Weights of a small mixture-of-experts language model, trained from scratch on English Wikipedia.
Size: 12 layers, width 320.
Experts: 32 experts in each of 11 layers, 128 tanh GELU neurons an expert, 4 picks a token, a softmax router.
Training: a variant of Adam for the experts, 556M tokens, 4245 steps.
Below are experts of layer 4 (counted from 0) of a mixture-of-experts language model. Rows are named router (the router's row for the expert), up (a neuron's input weights, with its number) and show model dimensions 0-63. Each number is 128 + 24 x the weight over its row's rms, rounded and kept within 0 to 255. Numbers have three digits each.
After each expert's rows: "mostly gets" lists some tokens that are sent to it at least half of the time; "comes after" lists some tokens at least twice as common just before its tokens as in all text. This comes from a sample of Wikipedia text that the model never trained on. Tokens count by the router's weight.

# expert 27
router:114117099110142136189109120084122117102091134165167124102124104135160117148112123126129141108115111158113144134162157160091124142138124135133132156157100138089153143087136133095111148129159107
up0:118173141184107111125109125117109147112106164124175124137148105142168134135127105115098138111106145155154133094116111157108133164126096140116056103118128090110103162103090119104119110162114168
up1:140135146164128134125132148156153188137123139113144131094176139142134131137100100135138160130133130128127188124079164143132150162142113144127073120133109143150164129201119094127112180125169135
up2:124100133140177131123131100143120089149113125118136082137109141128120150164103129107147183109135126130132070120164102085094160118174145160116122106176145140193145126131159131125084095135135124
up3:106110101145158154133083119102125092146183172138188123122145114078103143154164113144116135116098126097118120110176137106115135119143145156138125145161089123139119123079109119116128145117130117
up4:133139000123161083120084145147103144146125136140137123153136115128104176133088092117153139143119123179130159143122129153098141169139174103107106127112130128099148094109108125128119146173128106
up5:097124104144135122120156093103107114147108204123165133126138105084128120135111126117097151156127104103097129116100140078125101142118112109103116109158092125132138142105117105133171121141128142
up6:122160120127135112154151110120106116108123129072138148116132140120176150150115101137133096159123128138126084113091170109141128110118138161116124152102155085146093161130153119168133153140125179
up7:108116144143101130150165109118088154109092125133149130119141122098152122124116143127160181152161102152107118167141137129137109089124126126113100140118154174110143115103124107156102147124110147
up8:107120103104136118134140149137107190144117164118174131146133130120091153120096118111143154141105138167132049107117178116122095097131124099136134139168102154137126127150130151138113123124164157
up9:106086127115146114127167122153126140077163121155196107121148139144149147127134120105148106159138110126122093163113125138171125128143126097124141070140121123142126083129150149096119174162090147
mostly gets: " can", " will", " building", " fire", " often", " area"
comes after: " |\n", ")", "\"", "otes", ".\n", "4"

# expert 30
router:137114152135123127124108104155127128128089103103130106156161134132129110118118116149141158099168140103079187124139148130136134125140160120106045152148126073092111122113133128095115162106099143
up0:150137114098168173173124131146148092175123139156125112134118130144138106146124156147130153117140154124089143104111135088110099124134157152154116147156129094098143097172169139096113137117115121
up1:124115123104150104100133145153084108144111128166116146066115121160125109183119113122157115120149145103130122092132148080122141162135081138128064118106110108091207135116106129136076150160149140
up2:132172091133125108110127148148110146097130160075120121123193108081151100151115105147115090128123133111129147156109143111118126152135120098120113118112110171129132152082127090149128103176135106
up3:105131162117122142209110111158095106101102167135147139090107123140105133109106120152129120129110134135136109102111148121081121110110127155099118140165159128116116148161113131151102140151141153
up4:112115111103173122140110103094169136153118121139164123107127126091083151142106114153157144154117106152113075178090172138185126124125134111111157142133129109123141106090177134142146137109100149
up5:105143123118139116172098121134110109131149173128132162099122090139101136109071110118119142140088134132144137118161104093099140147154120108116112128132136104121158151131128178159116100137100105
up6:121126082113149142109155133119098152134065125082128105107116144176181107100120144152111144157113141122125160096115132134139093113117106138144107141093145151092143146119146128140049139112187142
up7:137118150108160153110114130129141134100119180138147123105096120082132138153137116120123137092141101140101132111169131086124117110128162144144131098180097158139126097134120131081123111089105094
up8:127147119108145134177128102165152170129114113157148163166171133119139155132084105139113128130153091127087127078165127115135119137113128203162114140174160132122168138070132100130120148091084135
up9:131097113143104188117112112177127157114089168159126090126128189105118135134096107160141123109096078125147149140126090096117104140112149102163125119142124138122086121086151099106086134166114120
mostly gets: "000", " million", " conf", " requ", " exper", " four"
comes after: " the", ",", " of", " and", ":", "-"

# expert 17
router:153108141131122148139104129130126099134124060141133158157144125138113153067122116119106118151174108146111116151144136112128135121135172150149121126122124135129094164174159112142116164087118106
up0:126147131142143112098152164133125149128153098119123135124089130131121159117116159156126146190136093099135132126137128104116117128137147105110137127132151130186125115136157120122134121098061110
up1:116142107141152146131118120136140055175133118127123133155170134138135114150156126121093102144117088128091144108137125132180136119121152110123137149134139131134143162126135114155113130117100123
up2:125058112127153163158125077126077106157121113152148113129132163148164140125146090158147100141137120129160181121119125119108143072094144099104120143125106163097129136101100153087125154140176122
up3:123125109167175126120155151114118123170137181129138092113128144137116180123135103095121161139119114098135150111141149137131127104142190093101137127167167128108120115109161130149085087102112144
up4:111136114126158123199103100101142161093104090119119085135176170118103117126121152126146084146128154161127100118179161140133126101150162106126136155152109152099142133139099128157118150116161137
up5:110132074205123126116139094145107111173150124141109122150175075119110133094141088138102115111148160139158150099143115156116128138140140164152115162123155057096136167134116117119115114146106144
up6:143139105131112146147124101180127143157090096120103163102154074124065112152085099105113133150115089159105145126101097117135136121162144117155104160140109103113142120126131101153141134100106096
up7:120135142131140133145096072170113147149106126107141134133142126050109128152123125138132139124112179155084105115166094136124114181132113153119062118156131171138161139148140124143078143129146123
up8:114119120136135147139137128115083122099146124156123152103147133092144110136113153148133154104108141120136140160156084165105135100135134127134122157110127125065115091158142110128157116129109127
up9:170121147145123140100122129140157135151121124137124136120122122168093125112153077179144131125117138173122054176117126113114142131124161178114101109117119139095127102146123121114169113084114118
mostly gets: " effect", " struct", " post", " equ", " est", " caus"
comes after: " P", " p", "p", " l", "m", " ex"

# expert 20
router:126123164115090089105107178134122109149141144129142118148122110175112131111135145164132142072074160143124124098135136135167105134158058119137097094118129165076117116105106176123101156143128144
up0:144125159092115158078140123122107138114120132088165131129126126091122138121085136124123147157162135145136151075127171095180154100125115154123127126164160155106093128147100062116168150182100124
up1:136142140099174155159133159127147186130131140165151161115121147134150094127110131116126118100112153100138127113178149106136172143133128090062102174114152129105150101122133119093072115153143123
up2:079138118146131113105145137129117106143090132129129040139135120149125132111110137172127115132142113107147147101155129092149132120137121137153127103108118096160136069110113107129157115109156108
up3:065133141119150110101112130123117135127132111151161145106111131152085167125143129140168181120141103118123128103152156099105129138137137139148157083131170153119128119134103150130078154102106120
up4:122124072154117133122123145138097184156103124113141079134144147135141161123150146114123106114135137118139115146116124091109107095127168119134135134124138097154121122122125160093124127114133063
up5:109129114127161118151147120126096102132124096121141142146140162114132076141131107122146185136083104158090115149140133128109162127133177106141174132109155073096114120174136102124109115171136105
up6:087151125135137149097144129162118112117113089122165131160082101158145128100121109148179115111144106114120167141155162118131121162088141146139122105168109162138117141164127107129119117097158078
up7:104104123128128135142154137118109055120138131151166129131122141130103127143138149123164120156086124084096139116117149114112146161094150097136163118115141137132120119179118112135115143123119079
up8:130103137174120123147151124168086134115134137126124103158124102158096139106135171129149148164135175184132089139115126087124164104123121131145100118133148145102138112157124121121117098154127130
up9:140120128122122152143127136134154137128146142100139167168112146104104083131121136140149127147124132132117113111158138137151122083173103091139085134197176117103102115194090098111096105154124086
mostly gets: " att", " occ", " announced", " av", " joined", " appro"
comes after: " ", " N", " Al", " (", " I", " F"

# expert 29
router:107111138147142141123134106144101121118126084135114162126152152100124122125162122110170110148138124128111139146089134133133141142164142116136108117109105175128125133122104123085148160139131110
up0:105135118133142131143160159141129112174138104128141135127176143130094100127124136071118128160131103129133175132121089125108118111092144132138139156122115121138161173118094131119143091175092135
up1:162097121109143167145103138149137124123124133114115109130154163101143133137127172152134113171131117118130122140134145136136127150161137102141138160159149110113147133168119126141092112181106121
up2:133138109141128169146109118132127116135133100131130191122147130135094136156144118159116163160163121124126163164118107142164110109110188156110077164132163144084128117152183092164082124125157134
up3:130139124111133101129146139136158131128123094150136161124140117161126111121124141078125158097082185095101183108097144148125168090118113104132130136128108133130138098134152126122136094108125119
up4:116102101146157088128110107160098115098135160125133126122140122121119146113127134134139162082162142163114116148123137112113148113118093109084113119137125127150158118145105135158131131142144131
up5:128139090133141165116099138106118094143155121122113121141095108123119137145159170149154085095114134106142142149160139119076153144146169113055105109135165098151118106106133133123138094136117111
up6:091065140111183146124113110107143096139166147125116146161128166147140147103136129147116151131089084156121103109156154104109092136146141080149170139147135075172115133145133140097095097120047104
up7:108117108093120188148205083162064123093127125128141100122131155114141141163113115083146137155103105165099116131144117128106131140144088109121142170161121068104113104126122119120128153081119107
up8:176120124153148112129154117103148115134133157138130117137116126130128089126128127102118173152122148120167107081085171127110113141125130148102100160081122123100134123171130082123124130171131154
up9:122165103139131086161114145157089095138097134106144160160127144136115128114112084100151110104112202142097164107150136116142079135160142137122099102146126068129112114107105111097123091121111150
mostly gets: " requ", " Em", " Man", " te", " Tor", " Ma"
comes after: " the", " of", " h", " in", " and", " to"

# expert 22
router:111126131095101136101146148133137131148092108134109134124080112134127129115154109142121186123129133106127092140130140149116155136088106115140182117137109148135085099145133123118159082135102097
up0:129121132135129147152132114174091098126105165129128114127110072102131158095134123141112150124166129157129141119115110148172149141151114121131116109170135080139114122150124113117115099134125111
up1:145125134154133078153111078090109110130114147143169146143167136155151141128109130126131126140148122109078121140130144141127118082131145094086120121097120138117137100116120115169091157131148109
up2:119122082138132130130172135161124165150118113078141146141135151127122143112109117119148078125093112142122117132127112133138099163173123131099141146081113094115126133161146125102100107154101105
up3:099119105156163166134157121118103120125138111133118096107164143093144167153127145121144112129145100130147124113154130110160127136108120161157103126103144160140106126147111070109150121110090121
up4:125098141084116134085174110139129130144159118147103141089144190146122100126076124144143102140127115121172092138120128146120106139093182095117141136101120144123134134146124154126089112137119098
up5:148089108121133146139139096189153130169104118147143102132109127126113128085117118167141148123132122148120114102121131078160131133129147114089124149118100115167131167149098098101140141097114106
up6:087122135122124135128139121117141163116107104078134084105125153126176056126116111122123145110111105144142136130147100125148124093102142108070169117156151132087103095126117116143123129140162145
up7:122097114114133124139122115080112130142117123138138143117138069091146112122147092068131150121142124142156076099149110122144153158110129096106116117134156168108143127086101074116108149079091141
up8:110089157125122137159156116163114125105114164130149096138090120146139138121091172093166164123161139138083154073111124133136135139104150132105158128121117150103110122078143115117145131142187153
up9:133118085111153094121122130122083121153096108125118135116170145137112122143124107113106093155103154153149162141136107107120109100125139124117087163136123098154160157103193133147139095100124096
mostly gets: "ournal", "ederal", "itar", "ellow", " York", " board"
comes after: " W", " L", "w", " J", " w", " Sh"

# expert 13
router:135110106134131087157136112151137148187143148089123123119158133153136113101083111107159119122148130145133099117119125122112095115141147156133111115111119162161140145133097126155139142122120152
up0:088129162137197111134116131136180137125119139151172104125153081126059134127100100132093181136131117161101112112115094145122095119116155110096121140142130146141133129124094131131115144113134144
up1:105096140099164102054111108079143143143175110161145139147149144119120132094182128106136137174125099116134133111118139089117160119146160099138128159120170096095182118142156120136121129117134132
up2:122158161142132122103145109163100154118113134099142144143154104141140118134099086140074123138107137121153120129109126045156095108146158089090163092137117128136097145151111094112119146126132139
up3:131093125107134116149133103095099118122141127113147110147138104104134127140101161144119154120115139097129117117112169121154082083080107124091151131120094135079142113101112154102094172122122114
up4:147129145112112107114119130141103159156091123105141106146130152128125130123098095124103100125098143151149138125148115084126113131125165154125124101126112139155155119125084114077127126131111115
up5:101094128131151164113187130133119136157132184159104083135138152120112125154124101132147171157097112142094154123120113154128147150140105128137134168129113122155138138118124087141129105136121093
up6:103117093123202153088174108134094111137120101094138128174147114091151155140118147134143115179096121175126147145106118104150171126165147180101119144128142158128114131152115117129129143133101120
up7:176138095167105130111110143086124130074145161132181133095123128118127170128144127151160132115126148130096105141171087131134158145145154129125104124116161109116117076135146141131129155137136111
up8:099103149129164152130122109130076140142136131150130147128123127128150131148168133083143119134171125133116182146131143092142134104141085152118139093099114094149162192149107094116119121105122127
up9:109090142149131121144118142122122119137131126117133089139081115101130125142094120172106117134120136139154092136144117115170142148134118162101117131084125114122120102126143144127116101145141095
mostly gets: " ", "\n", ".\n\n", " (", ")\n", "\".\n\n"
comes after: " |", ",", "|", ":", " in", "6"

# expert 2
router:151174153154144123147085139127136111157190156148124135160141150144125099122104155092117095088140127101161117068150160116099165147099079130119137114110122140117155156161126143124140121104134132
up0:144131116141135136157120129121131145138134132141134138140113130145152114178152113114125127101113152157140087128149083133135140152134103155113086145120117126182126165151135151160108112127131147
up1:120138120124133119140125120190129131153155130118138093148050123132185127124103115122147142139125145158134145088125145143139143070096101143106051111123151124102139149085093164159169115149121155
up2:134112102110108092170133119136115101118124157125132104133170130147140158129139147075121139122125091127137139119116134160161105134114099064096122162128153096117179118132126116109142106124123156
up3:130110088105120176121124122108137110142128142100104123122149126114126155129136124146132129116084102140111123119148141103158119167075148132148136108120150067112125092111164156107098126123135131
up4:116111138114151120119155130128104140127045156145094144184091110176115138125126121123142157107125131140130118130146141108093105094105079138133140130119130119150153115153152146156128139119114132
up5:133133105156158091137127149145126130172124144090171119151149113108122141147105127134123089134175148116132137135086127127083170084116085146080077098116134117102130087142080136150112131143120132
up6:117123113108144151148133144173137122106070174151133124166113129148135097136127153145123098118090134139144125125087127120136112106090129093133122099111141093171105124144107161126125129169132089
up7:116110101082110141139145107124127092097118135087125125166116143116143161171085165130154165163132087111092066086141152127158116107178140143135115118186133046133128169069150140117089121119131123
up8:131132093130119123110125131184107156109166161138112119124149110134092136115145092138152128102109119117155157130150104139113122097177169109139160123117128102129144113091140115108092100133121114
up9:166142162131121168128128114147160112172131159139136133129123104136086143162150113149170143144115110111115186124134093139107189115129112160133075142114210109097166139069115133114077112122104139
mostly gets: " Bro", " −", " or", " Pr", " those", " de"
comes after: " |", "|", "0", ";", "1", "2"